python train.py --experts_per_token=2 --norm_eps=1e-05 --tie_word_embeddings=false --learning_rate=0.00901 --max_seq_len=1024 --train_tokens=299200000 --max_steps=3460
Below are experts of layer 3 (counted from 0) of a mixture-of-experts language model. Rows are named router (the router's row for the expert), gate (a neuron's input weights, with its number), up (a neuron's input weights, with its number) and show model dimensions 32-63. Each number is 128 + 24 x the weight over its row's rms, rounded and kept within 0 to 255. Numbers have three digits each.
After each expert's rows: "gets" lists some tokens that make up at least twice as much of what it gets as of all text. This comes from a sample of Wikipedia text that the model never trained on. Tokens count by the router's weight.

# expert 41
router:144146116118150137124152125092147101105158109121117091152161165117109166113164151091149150143121
gate0:096086168111082147169133119088154119190103081175133089115146129122125166131147118164134120140095
up0:103150144145161138143171185131090114147116188138097142087129117135137083155107130157108126113141
gate1:117130098111125141139094159141113134113130127092103162149112110146134166122137116149105106124152
up1:101107103128134120106131180123139104117136132112114139156050127148126164151114160144140129126137
gate2:099124071102144084153156120114126123182104153122128103116097134122132115116104116126120150151147
up2:151105153136126126104192102148120127121160144135120083104130151106141126106115144124096112105170
gate3:156143123125139174116128141107125137138093155152115134089100103159130136124112126113147125105116
up3:119124115126131153154152140119159135143164146111133131125110137151165132162143095155149148138154
gate4:138145140130129096134143145106107146144077153127139142111120124115134133148095101124140111144153
up4:101083137094115102088144133099138118115123140136081157132114081140132133130168098111110152093137
gate5:152123118103118160111124194129119141128113147160136176124133104083136148154124164106100134148111
up5:108097132112099103174091110117138120131122098109155116140108158159100148071121160140163129090150
gets: "0 ", "time ", "film ", "4 ", "series ", "st "

# expert 42
router:140154117122161131122146124089145102100165107115121089148158168116108162112165143094148145146113
gate0:113186127119131143154085148140070181196168107135097097139146140117149158100145158100140153111157
up0:107129096145115139107106158114151137128187116125112168072104139033144117125119133132132136139131
gate1:103130146144111120164134165159101099183103104137150092156138116117123116129121146137125114133149
up1:163135145122100145092129120099133141147146160158083132136101158122136117156178109129151157119125
gate2:138105146133158173112125074123125128101124153150139148125109125128178172109109165144153110150130
up2:154161127130108135154148097129157135147170090128115123115127168103117115173118132106122120109124
gate3:133075121128120128096180140142136134122156075134142153143125133142088117147105094085129138117164
up3:160092118160135135083160120131104126074123151102141134152111123172135132114131115137136147146097
gate4:130091141118104109108116149077124166137170150154109153154132120117104157157179090102107102103121
up4:118156122102156168143148146089127125111113095139092138104079134141150083074100163110143124115137
gate5:135149139150179078158110155116144122141158128125139189114124124102120145120124129123102144155143
up5:144103155138091141126200170107134158111132125124136193126115156132111127136168095125100136126110
gets: "also ", "ing", "at", "Sh", "th", "t"

# expert 77
router:139159122116157140120148122084149100105158103117116097148160169112111167115161149103146144142111
gate0:123067119142143110107162153110139148111139105157139154167178142146147119121126142145115115060132
up0:050164123130130153126129114150091149102112095133136133113153126116146133130113151116141130108083
gate1:144148116137151128079115153112107073128167167144136118117152138113124144108093128119123111115100
up1:114122121129120111162156107123146118128127117144121130157096096197150130134134119152126087135139
gate2:119136072112127143113161131104151127114110130097146180156130109139169129137091124120123123152122
up2:115078133159124101147144159138100129119152130123087125057122144113121126123151098151173092106147
gate3:083149080177097117125119116135127094107146122106135097117099148120146168133095093128123109124151
up3:142108146108145119160158137161123149155119158171119143116139123132100132163129116131131113128140
gate4:140112162148168153141096131119138159115120142166130132098137157150126097114126144097139124098155
up4:120134151130102123105145134077125083135141096125140124156095128052165143156136125102134137146070
gate5:124105144137126137140142125120136119177111094098137115122114167154128129094104120129154152100134
up5:106126173102115135177132116136140126094120112134106141169104071104152129198164107157107101107114
gets: "s ", "\n\n", "$", "His ", "sp", "Website"

# expert 48
router:142156115114162140126164125087146094096169111116121089146162165113113169122166146102148151147114
gate0:152130140140152143087118146094121127108152145129103112133111151117131123128123161126132179147128
up0:110100160126122115123122097095148140152095092115100146137117094110125129129174115075142120087155
gate1:117169140121146167126160115117145133123099147132100171140144140165163126190121151097098162120121
up1:150131132123110111129139132161170111148109081116166134122150123136167106065126127105078154121156
gate2:141164106156098146146118100111113130119137121123154108110134117161143101139089127118118123175109
up2:140158077117125112160090122127113104140140082098118098102122116116128111128117154107117131139110
gate3:132117155087125123101127146120110167121111153130158100115131131142079166120134142118113124027151
up3:136122136142102129099100131150135176146121173079120158128141145094132101136136158108121147085155
gate4:129114117159093139114164152126094127122148115157111107111134142162133116141125089117113150175163
up4:095167105103140054142125167120164149116117097106103118142118142146170151098121096127094197103119
gate5:185140118147133173129137146092097123143152140111132128123149137140121121111130175132142159139185
up5:161137175132131124125159117163123127078104138140124129136090144156177113145124117113123144116109
gets: "the ", "of ", "| ", "for ", "to ", "0"

# expert 43
router:133152117115159134120150123087146097106163110120115095148159165112104162117157145102155140144107
gate0:118103137138123125140110136122143161112115186118144135127123171102099162166091113139159145155137
up0:146136129104161133131105146179143175111063143119155132084136129126158125143147150150129133145082
gate1:139092158124137160170126137115107113124095118114093123124118171094167110126108156110185111131127
up1:147163141116113094133067133154130077117116174100086150109097148116153159178107096106155151125098
gate2:127130122160118131113134121122117134130136126137110125108141151112120113115113115131134130165090
up2:147128130110146144114157133108110145133132135115121089112133110112088093149134180149107113082123
gate3:196141151125144122133131112119106160178136113140104144119081147165129130120118132119120156140162
up3:117114150131129110173103150116070061170123154117142109082151098126082154172108103174140097154135
gate4:109135118149130135109134117097135126135145075154122124118124165144121140115120138093121157131128
up4:142108073133113097139148123128127126111135151158131156148118110148108115165144133183130147107133
gate5:090115148142129145128122101146143121152171131106136101089116147098114143137172130146168125140116
up5:174149109135093157141152118110118116114141112121123120120150101173139077128093112098133135163142
gets: "==", "===", "- ", "S", "M", "f"

# expert 64
router:140154116119161133122155125082148099105160114117117096150156170109103165116162150088152147140119
gate0:140139141136128133144169118103147128170135153164162138125104147108114178119149140122083156139153
up0:095153132093182160085108139172111148104134118121117141125144100135125101085130137135124121148095
gate1:098133122149115169111166133104171126155151154117180123125078114104157108133143119087153131152117
up1:115113135109131090100157159123144130097145160144092128071118108096128151129080151163119092148089
gate2:115120134086168105122112146106112124119096129113097158152105118136101112111150125101130128150072
up2:132118147130117140129136113124149132171114143099118128121129094133131087124121123124142172165114
gate3:105107098162133103113114138104145130145183124130155086127161131160121133073093157126146113151088
up3:124135156128107134157062183134118142083107152193149114100146145162129156124163113163123124153133
gate4:129128125128085122124119121142109127193100139144116135124184123140151117164117125118131105148109
up4:134143145127155131126152126123101148157114119112132094101156140134135125123130090109107148146094
gate5:083129121123105132132115138137128122122143081154104134166119134107141151105159102143122122113159
up5:083142129157106132109107112130111124103126165175132087137107172139132121153153135161075154116125
gets: "at ", "===", "–", "there ", "= ", "main "

# expert 7
router:145155120122152141124141122094153097096166114120109091148154165118112166107164150094152138146117
gate0:166123163145129080126116135163109171138120129135164081202148104087144114189096084125115094131144
up0:140091152103139091088103146114137121118127114104172129104122121102119140125102158127123086124143
gate1:119144121093126140115122080134119099142129169109113122169091149147158154140161162151116155143127
up1:149136127125100134098149114154167143161160145123070105142131126141130091117123090133138099100092
gate2:109122111115113102111100116127116161151170127117098134138094137124129082135155073163142115158140
up2:114081085140139110114128129108139170150129089131176106080111121145107135092135148113122111126134
gate3:092132147122157175106126149133094136160154127138112116107104111165144144152083131130159135146125
up3:144118135156154089136167120136130120140076112119102138152179107131101074139155117150136107109155
gate4:117124128109135127123174125134106136092110118084135105161140140132130142102148151150088076088109
up4:139109086095148109111127152092149105124129124124175101132124132121112083159114143137143093117101
gate5:125118107130130163119137120135087142113124120090090147119123196134135143138126106096164157095168
up5:102137099115124143107180118120149126163090108129124120122147139161126116118145111132181207133153
gets: "and ", "/ ", "t", "would ", "4 ", "a "

# expert 68
router:140151119117156138119156122091141099100156118109119095152159167114109160113163145096148146140112
gate0:137118140165098138137123148132135091136188170158127091139155115132114149142114148127131113139177
up0:080100117123116156178121133092132110125143146144142142115117123113163130140099113129125121101134
gate1:112119158115124106149126127142104162141133086123133138093114121135119146126138078154141115135126
up1:114147099100090142157117119120137099122114120140099153136156148111118100119081140129109140090121
gate2:122106117121129139088114133158140106109140130125149147104156117079135072081103143175106097154142
up2:132088133142120148111160158182116131080168114154112126104144105127140111113170147119145106122129
gate3:122102096122163152099131114136146067117064102104133115131143136155179096128136092124166132149124
up3:110182142132117128093163138149112137148161142142120102181172120121157176103161135143114134125066
gate4:139168089146133147181148175086116086101080111138106150107164091139107096132103121124145132128115
up4:140125111124106100102123118133134115126109118155145084077143099149142158115133124102141153097117
gate5:164117104160156123137110126129119114147177180150120127122110131156139158139090107137134146054132
up5:132131099166142151142122107147154119138172113147100128139135125101184111094092145130135099088115
gets: "a ", "o ", " ", "one ", "u ", "i "

# expert 21
router:142150115110164140126154120092150091109161109119117095144162171112107165110161151091145140143115
gate0:161147115152123105146148088108112113153148141158138151101107128130155139138117128111147115164132
up0:132124149132126124134117145137157081145159154126124104137152168133107168127129107126102125162117
gate1:166145113085168125139138105100126131137127128089124113148129160122131115095105119152136121149146
up1:142102110095107121134105149155148106097160126131145101096172098167136140168149116142093106143124
gate2:131126108098160118123105122161131124063132125160118132144138126171134111117135156115096161171095
up2:112070099145142124095130139141092117111156132137117089109140113186121056143081172128107177140133
gate3:096145123145103140156108145172164119113148112149144119077098153088131123121164136125121133125103
up3:148159149109096134138115145149148162118167109147131125139118097127169155172148148079135119090114
gate4:131126090128094181161159183128136110154118102113138158129149156114109129173122119111143146139164
up4:132140165116145061128125085125124151113137153115116116123120115108138123122085148141137138092098
gate5:090170140130106105113132127160131103127124139100121150124176138168131174120174135129099103134126
up5:126161148155146080112088114141098136124166116118124129140158127142112133124130124106094136156117
gets: ", ", "s ", "), ", "is ", "°", "Z"

# expert 57
router:147156114120156138124154122090148099106164107115109095148167174118106160115160141095146144148114
gate0:161129168120157179155139099115123137143140125133130119126131109136128097132140162133125102140115
up0:145127129135142134135154139168112172119123090113130147106155161099124132091129130128115158113104
gate1:117119102150133119143162128072122115138134110127121132148108138110159088119192134100150140138154
up1:090100119159103137161154075076125144169172110111126132135164134139139109155141130150156134126182
gate2:119080092125136121100144116142108117129142165123105124130152115176109139134093139116136103110103
up2:144110151128084127124148098114119132126113144126143138112098123112103161130079086131120116155147
gate3:138113113140149124105104135113137146131149165106119144100094081098118151119125142140148114142121
up3:112112118129135089115142125160136109133133083171141127101156139189162141152182133111139087180123
gate4:153121150151130105133115110113138109137141143139148158119093113151225131135162116135148101139129
up4:108083135159140082149102128110131111134155133121113140154151109120131114133119108076121138098142
gate5:112129118138155089107130160126148112052155136146131136127139160097138152114111099174154141120133
up5:090170114107159160133115138130109123124098143119172166131091143144144085088174127129141201104111
gets: "s ", "his ", "ing ", "her ", "him ", "both "

# expert 32
router:135143122114153131125155122090146093097163112116121091148158170116104162110161142094145142149117
gate0:129139116135111108116148147106145152121080144129114113120177094095107093086169080135121134123116
up0:120142107132110119155154114069141118154151094057116112167116120170096127121158098107138160119117
gate1:137110135135108139149172092115132140125088113133129142068111124131110135149122089118145122125123
up1:126166098115161103129150158111136150168154118138114147122155134142109110073172079138143153122142
gate2:116153093138173131122122154129165119138147150113103149154098079101129156140145137103124132103132
up2:090157153112096117091142173141115131132109115156100118115108142123125123119107117115136104117151
gate3:120103177128123135149119141139139148123112116132122138170125127127127150128123143114154144138160
up3:138123127128128180116079125131122095146137090138160124077153195167096151119125160136104141123142
gate4:100147145142107137119107133116130105142138142122079134158145184101135174106133152122131178159114
up4:161127094108133104150100155096146125125108113103132098111157134128128147140146162116130134147130
gate5:111125149146148141086125134097123080153129112124111144153149124166111122106116093121115162128094
up5:095135167142185185127137115099105113159112115142172137106178142150086148135076158107122086121128
gets: "\n", "\n\n", "such ", ":", "this ", "; "

# expert 55
router:140148122117159137119149126094140102102163116119118091146161167110110169121165147098148146148112
gate0:123131096125173108125062124118110096095086132073151113136124128118136133161166130160108126146151
up0:089149152117116126104128144163114174117093138140151087118117111167150130106137108113110121134107
gate1:151163110125110167128101122111134099124096144130165099163137130141114075175130073140094121139142
up1:088138119140130118085131116141141111121159120102141128127094160112145131075148113118146140079118
gate2:140127142171154120115080151095155121156134108151151131140137151194117129097093122100101143155118
up2:112144144161107096159140078069145132164134087123128131129174138145133136084091113108127119131101
gate3:148155146148098172146181136117098161145113111119089136149101124121125099130117128189148108162130
up3:128116127133161120089130132156166130123112148119163128151152166124142129091171174111103143107137
gate4:126142107111109084139109126130143120142162104125130153112041118098145125080091132144155174133100
up4:141149155123100144086162134114123136178118139133142115151141128135099135110092130150122102152139
gate5:127114106135121132162130152092129144081182140101128134148152143127100117149129110089140111097109
up5:143111110105104135164146124135148162117176133146134129149159120184120109105113154116119123172159
gets: "the ", "a ", "an ", "A ", "1 ", "-"